From a checkpoint of a small mixture-of-experts model trained on Wikipedia: a softmax router, 6112 steps.
Below are experts of layer 4 (counted from 0) of a mixture-of-experts language model. Rows are named router (the router's row for the expert), gate (a neuron's input weights, with its number), up (a neuron's input weights, with its number), down (a neuron's output weights, with its number) and show model dimensions 64-127. Each number is 500 + 40 x the weight over its row's rms, rounded and kept within 0 to 999. Numbers have three digits each.
After each expert's rows: "comes after" lists some tokens at least twice as common just before its tokens as in all text; "raises" lists some tokens whose logits its average output raises strongly, later layers aside. This comes from a sample of Wikipedia text that the model never trained on. Tokens count by the router's weight.

# expert 2
router:535559517531512564519508581464539515506411509483493454478528520478459543510514490555528525546522471546482530447463465489488466528547542420428537565520587472549573462482508539521543451464502452
gate0:482491504464596468506494458535490444462478524505532530470529464479396446494536517504490581493517523501535544371516501522519514576475520445483504423481463484517541487488517499531516535478502530
up0:506508520493521481506502525498584470522470494455435477463486492482560491455514472508492485454505474552457497632475500483509513466425495488455513467536506529507447523473475519505492477571587515
down0:577482439554487536509474492568519527487559451508477487528459520478553485455496537504463522578473498495478513490607538534459529548459530554549520521472510540488522499477484523550577491517497534
gate1:528461527490548500501501456450514446499541476479494461481528457544575483535554504510504456446495499514585497432483480439485523532463501462458488468565446542535585578471628482489485489529536427
up1:523503550521516541520498556520462561542531475503521526472466531543475519516462503534486513513557421493568527457496455476465446512499490510491569522532501468514578535520453479426484513498490496
down1:489480506472557516482466473505530478528519551475484453546430510591566453541520436517459530464434507457458532484470648483460532523560519454417572560504529473516491468473486588458454546495498524
gate2:442492492451530519523479563556500466483521495512498501429430440465455519554528549481486524568555486503468476541505507423411531516507437568489542464451536531514518504561543500516561449510562510
up2:472479559528557579517521420506538445477522542526359503464491495484483501528434445494457515473469488488492462477483487508477451555496463489588591513500529513504519489591550470462531495511515483
down2:475467511479519535463523489474461495471568524549450450495525470483530552528421464460499454531432511507448523481483450532532503470485565546475492510507415459516503546493570531489467442485482477
comes after: ".\n\n", "\n", "\n\n", " |\n\n", " |\n", ".\n"
raises: "===", "==", "=", "-", "====", "The"

# expert 18
router:428493522491565427486462479461508472506486516530456494448497511396528453527519491550549529487460576496498524570463476521534468444584469475587513551518546485498546454415487595490483496472484434
gate7:541515556494517474516482522507448440486508505554517434488475444550435544556465472487518448544507462507477581478464507496481528478473555524575400549459476493546525446448417493535599476477440507
up7:494500534517469513475481462432456596528489547520393475510536507485470515439462490496501507518549422517474477397535483478460464495459528452492472453550538516508507463482409490535536543487519545
down7:480520522497526534533510471491561470438470493444516519568467434505501488551485539444495562504550468490438485464441566473519534536472477523519470532482559508518543542510517522491492472434481569
gate8:514508524520541530458484506530439549542564466485477509564504482556571511394526454442545498479450481477557562487588490567521556489497474492472535534490446465510480467519534501496499473544497526
up8:547509550482502531539478421499500520429443467557501521583521590487455488528433565559556473438454510470474522478446480485458487492467461466508464479493580483481509485449513475510493437486473473
down8:496474474532504407534440446520535541529470555483475424464518436583529538525487488545531514492500461531543551457468551532462492537537548498586486476485551480532424441513445538493460503513454443
gate9:552530446493493511513504460491521440481505528521583441466575549559460453545521417500464490539460588475511449423423523550585543523461489462506545547539481471522546547432529513470566549506424554
up9:535534504472474459482498502518515447568556481439552537565539486537509480522476456568484443497446462515555429509532468520537585487443486451465589484569476423473448443407450520479548458497480589
down9:543474517469556572456510522495512526477497507512542537557480541504454460448491520482586526519523559546502506490453503542496521469440487457541484493432574539509545494485598519550495550541528531
comes after: " a", " the", " his", "==", "'s", " her"
raises: ",", " and", " (", " in", ".", ";"

# expert 14
router:494518510473527473549532555431519494488505442468499519526503525469496518483457565569536465557491420538466481451543487491551552520526442470467448514519534487521511464507414549488535465489517489
gate0:506462507475525455581502499467516501509480535540482481411522461473505506525442502426452490525501452513544505479459481394478461524542521493540506515501551540580456468523504509489473484528524482
up0:486540534501496513510495589516505450514513498475482470471453495425527517516509473516443446454491562480567574531546497513535494496552462485480506511581440501512565452546472478488542433470519546
down0:454535560514468538489538497503511469519471480458543506496521520453444494500453503586503497476450496507433436480542434593456446503492519514445475523527545469549490581521469518465449538550455527
gate1:466482512548461510526500513482467507539442490490536459427472468445456542492495580626483526481480458516462511468523488498484458484526478470512454528519494510459508531476609522473494490493553527
up1:559476500513502503558473561482536494510448574465493516495537538554490514520542473461499471485500465485529484428421529509486519505437553507527508499545496492483649535507456462598464494506470463
down1:500475479495530527510534525541451424479521458518453532502503467558465529502496511450433493513481431392505473504571505491506578564556461508415471500465511502472524558468441567499510511488453561
gate2:467496496495493532485474476520473567486399466436525524466513458455535499610400549503522488533529525523484442414488481366534543431443502515559440523493504489539550501475482528508505525544458499
up2:564541490443474478466520526498527514511475538526519520513447464546556487484477494473523549526512447485517528577540489454504547471478495473480443527492528476432496509507539506554495491507499427
down2:525549487508544497495483458464496569526542471517464434515529516476470488460466489541429465509520545583463425528525506569463530491503470440519523477523475514489550507430415503537471478525446556
comes after: " |", ";", "|", ":", " /", "″N"
raises: "0", "1", "2", " of", "4", "5"

# expert 19
router:448505554509548550467519457512460516509516526519475504550460481593479508553520451483511531420452530508514461540491492548492474491534481483561470385474496486503545475492506488543520500468568511
gate7:503513499568463522453511554517492545472504506512433590485409480563448452503540408557393529485404521483524533435497470529512474483446536523502547523468477558565451470510491535491512440504477423
up7:526625467486457469495482481455432510498498497530488439516470444560471507498499468533458455555470470492436422553568514502523452555507461484540543560543502466451433445454531527469516489509439567
down7:557497493487519464542521451515422488468542500490457502513525448522427484530495521462526535496519502466505516510540587498527460517560563548495497509448551515482531530540498510480451394551484461
gate8:436528458520577447509466485525492472499496529486521554524453493466499498458586520584475506463429543505490521509452494476549458538508541483499520531543539531464575429455460449475485521541459451
up8:515472577520493509518480495514493513490457447547510510549547517528545523590501486399451478433472500502447405559459529543495537507495435523497470425510508498580448492556478462568543487460543539
down8:582506530409465534495487560499476491557494553473515453466519481500460506457503502476496550504516436507523496429500379388469521519504475528477519496480484492525433482483541486472499482487510505
gate9:477518490559495353415507607501524458515477458535514488522522551448523469475503544500527501474501503487445454493511520525522506516437480501471490516398497526510522478490518588500525514554501408
up9:521549507527547561476487474512501551509517537482470507517528532547509496525548523450452524510486507501499453487501465470481588501550467470499471496549524535537524423457579510510544498523494548
down9:491558483437513528529636462411490526447482497526534452541434516498536485491471494478527540523496472583429545455473398489502518493613599514568451428492484505481541506530538531534502492505566513
comes after: " to", " he", " and", " also", " He", " who"
raises: " the", " a", " an", " them", " his", " their"

# expert 28
router:464475474498542521520528530449541441503464458452517463484499506502468521472525573516512538500489577514457509568544454475508526573479568455570430470507526501430483543471445493449522491498435451
gate0:510567484500480527529480471551475473577472497502497435553542547502563547636473522484532450460547548496529460468565501536517459566546497485520521498503574555498375495501536552479559464520493446
up0:493486515482501461456523540520572486470549444441528533521517425561524498550527466488433545536459465523545489482541485612488521524487542441543501527572523495491483499551467488513452437421448467
down0:459519465542477443481483527491548555504505489511567612508497535464508500506479516546508499523512520420475623468545534484528575571559471534454543560505446491492574423475526496472445467434538467
gate1:524538458523512475595495542554465512493447548506474481555489503538485508508503525485488486458500486489490581491562488538508466514469502531515554638489600533495486514458448506419461527487490521
up1:508485513494530428527514567561495453470544463546511467578514505562535507507490451589525487514510442520533513538473510475476455507456501436545570525495607486504494503461465482462612519507422495
down1:433462532566586443489502414451509493447455480456485559536519532419522471445431421468458471504576390550471432476545533577534489549467528461507498474463514516449513582555521414505495507510520571
gate2:543564572448509483500497563579495498441476519425490478524494524505489576523524444548479505508491551489445555472543478555454446543617484514505515521462460461485447468496453440419568492528497541
up2:559514528461493492500519474500452516517464555499448529555551544511465450532464511540468460489484455502450531530483505585606493434436498550575477458533501512501526497481529528546584479484474459
down2:566463474571477499473450474564498459526529526502539532560532458509478473502486517541492508497550445457460555440616524527504536535536548463502448477458583538500498477446439482494405523526559478
comes after: " ", ".", " (", " m", "-", " km"
raises: ".", " in", ",", " |", " (", ".\n\n"

# expert 7
router:513569470505533542454544577522459432513490498518525491417462437441464512529516512513487499544550455533490528558473472478460508498530446475441424550454514540412527445540430561553487458437438454
gate0:465563516546529493521505542507520560476527488548507420556474461503508472473537485506549566474488517510433572513525503417509507526502495427407463532519508527571525503534523474565488504451494512
up0:491477481546504460433513504526556533529494483514524470493565530566447491491549502495480555463511467521542476589517525516500513502553471504556503434497482485459494463495501558503546456496497514
down0:502515558563496563521502488556450483469521487466507537488517598542458526486556484533533437540474446465554517521533501505441504463518557554488530419470487492545442533417511471477454484528454555
gate1:495550461508473471523496432560472582434419508522559484518501560595464438471482524436423485452493454526511550510472487469496560506553495549496478514453432491456595529489454428548494527497481600
up1:498480486428485526470480509556553503448521479452530461540484552503443569528552469477477522498478522501502509492533488609479528573489499463522450493479433521483498483505514466513546513546538490
down1:512592527490542527481496355471432513537504449497500547494482515489544509445458497537469461509474561468562493442415588573524483516549502515459490474432472456539517495513419515538519573492538458
gate2:472499470558518498441503530511498482486480425402564505545502412442463522520507493540545536508547466511503525479534468491432475491496575491562504468522538413531463472485465498423480547515469468
up2:476486503494468463497516450522505565548471509494483508457533466525476546506493481507501479503474476514485550472406524569452504511496470483522558542416496492462465450522516479529496506468496551
down2:482513512462496550535522566507473415427500493453546536520493450456491469536529550495572468548509485487495457433501597502505556497475554511553467493474434494451514524468487467489525462467504527
comes after: " United", " New", " of", " the", " South", " National"
raises: ".", ",", ".\n\n", " ("

# expert 20
router:451512464538586562524535503500434520538479499509519461518483474552505515475537458498526558449455504498435514512478477585473462548530494470533526451503466499477538489562490508524528473458550491
gate7:509580458524540521470519552545465463554527484508461499539470559451514529516589432537495504478561466512521511523540500505457504506576488480442537481604500435560484456544423514459533496468501529
up7:583497504450484470509484577528472538543471498514464475513534490524569535520456523503501506472517486460472564453509532531410497460432496500531528589492504489457402501562431476545544493504502514
down7:484512493509509594529629495540569503532547450541489532538521535431496406477495536513518444511506509424400499581468555495471538475558449508420440503448445489531446494498501451540540449533514407
gate8:476542491520543504501487456488485522537468559425516473562523514496544490426509498443461509473469467482579544492502491550598443459470438541456583410442418515417487426472560531533533498420519542
up8:544558518515507534570484476519510459515522517526563477573529543471552514540491466526504570493503453531535494485435474527543403452525532551519512448520540552471474569501472481494514532584474572
down8:570530551452497459489567523476498501453526510537529519559525530541492485494460482468523448461501529534520532553460443476508448502523488496492446478484569501537522476485480544577462469447582478
gate9:410420537503459468517534486515459460466506484537492477453471483563501524548470523470476420527499585483458479501529492542487436486515486529552442521504479570520495464413523481499513495501491462
up9:522488578478565589479469507446566489576494510592518450460565431515478465465506498507568431462420465504562480414498511523480447421529479522460452581547478505543475454482459474506441475511504495
down9:422498489430532497453579499552473511492474497557556546510524496511459494495523406446519538504498474475514499561459432558531560521514566521398449409493505466529519420457522545509559559485518471
comes after: " was", " is", " were", " be", " been", " to"
raises: " in", " to", " as", " with", " on", " for"

# expert 4
router:448483496469562553513560504449567512530480441442486452449491511467456569544521534484542544496455547561476512496494448515508522512549463449531445530538449508476491445535472504514540442452464438
gate0:588558506448474529476475523465514511513592536501537543516530474548501492520443558528539493521449530451508452514542508523485539504527499524486469557585435508508530532472487479446507616481514481
up0:492560399493524494433518481558480517509496476556528466425469478606510486540531463535513522485454508496477541460437501533524440512535526512502528536523499435492503526474483472453540481501570575
down0:492458567490510518522561497532521508404549492500470466519486583465516474454523509495550536397597517449460573476500595526505473437516472527457546431483509538498492535500500440595467514407489483
gate1:512525548504507593499485483528476505428424494509459500510520509479564455565458475471487522553535480477541514517573486481539485543580469530517508497478500547522523455476483504451513557544520531
up1:496570462515439460465491483478512554505385533497503552518513478503488510502523402513462515518519474496594492457556523454558539546519496451470487536476523527440566551498467518465424549512469470
down1:472443504572528449582471415533467441481451544463525496560463462500506467542425498531505516427501466454537415423503478513517457520467464500509451578511497493514502522495555461483465500537504404
gate2:602541509473447502536530440456498506503508541469449550508468509513539458509507554455520538442524467469505499500438500466470515523501512537461491552453611490505454452452544508591523466508507550
up2:503604494432405428521474485414427521503531493504542530435536503478415475554468495466524531448472487502494466458484525532490489477446507505489479508494512476500501514584550544450483561451537491
down2:531617451537498491531527570542538487473453495523475519449544507425489450524517477442514517506513481492482556499491427424507467412475494471495537526471540542521489515514496482459450463498469435
comes after: " ", " of", " in", "\n", " to", " on"
raises: "-elected", "ková", "rey"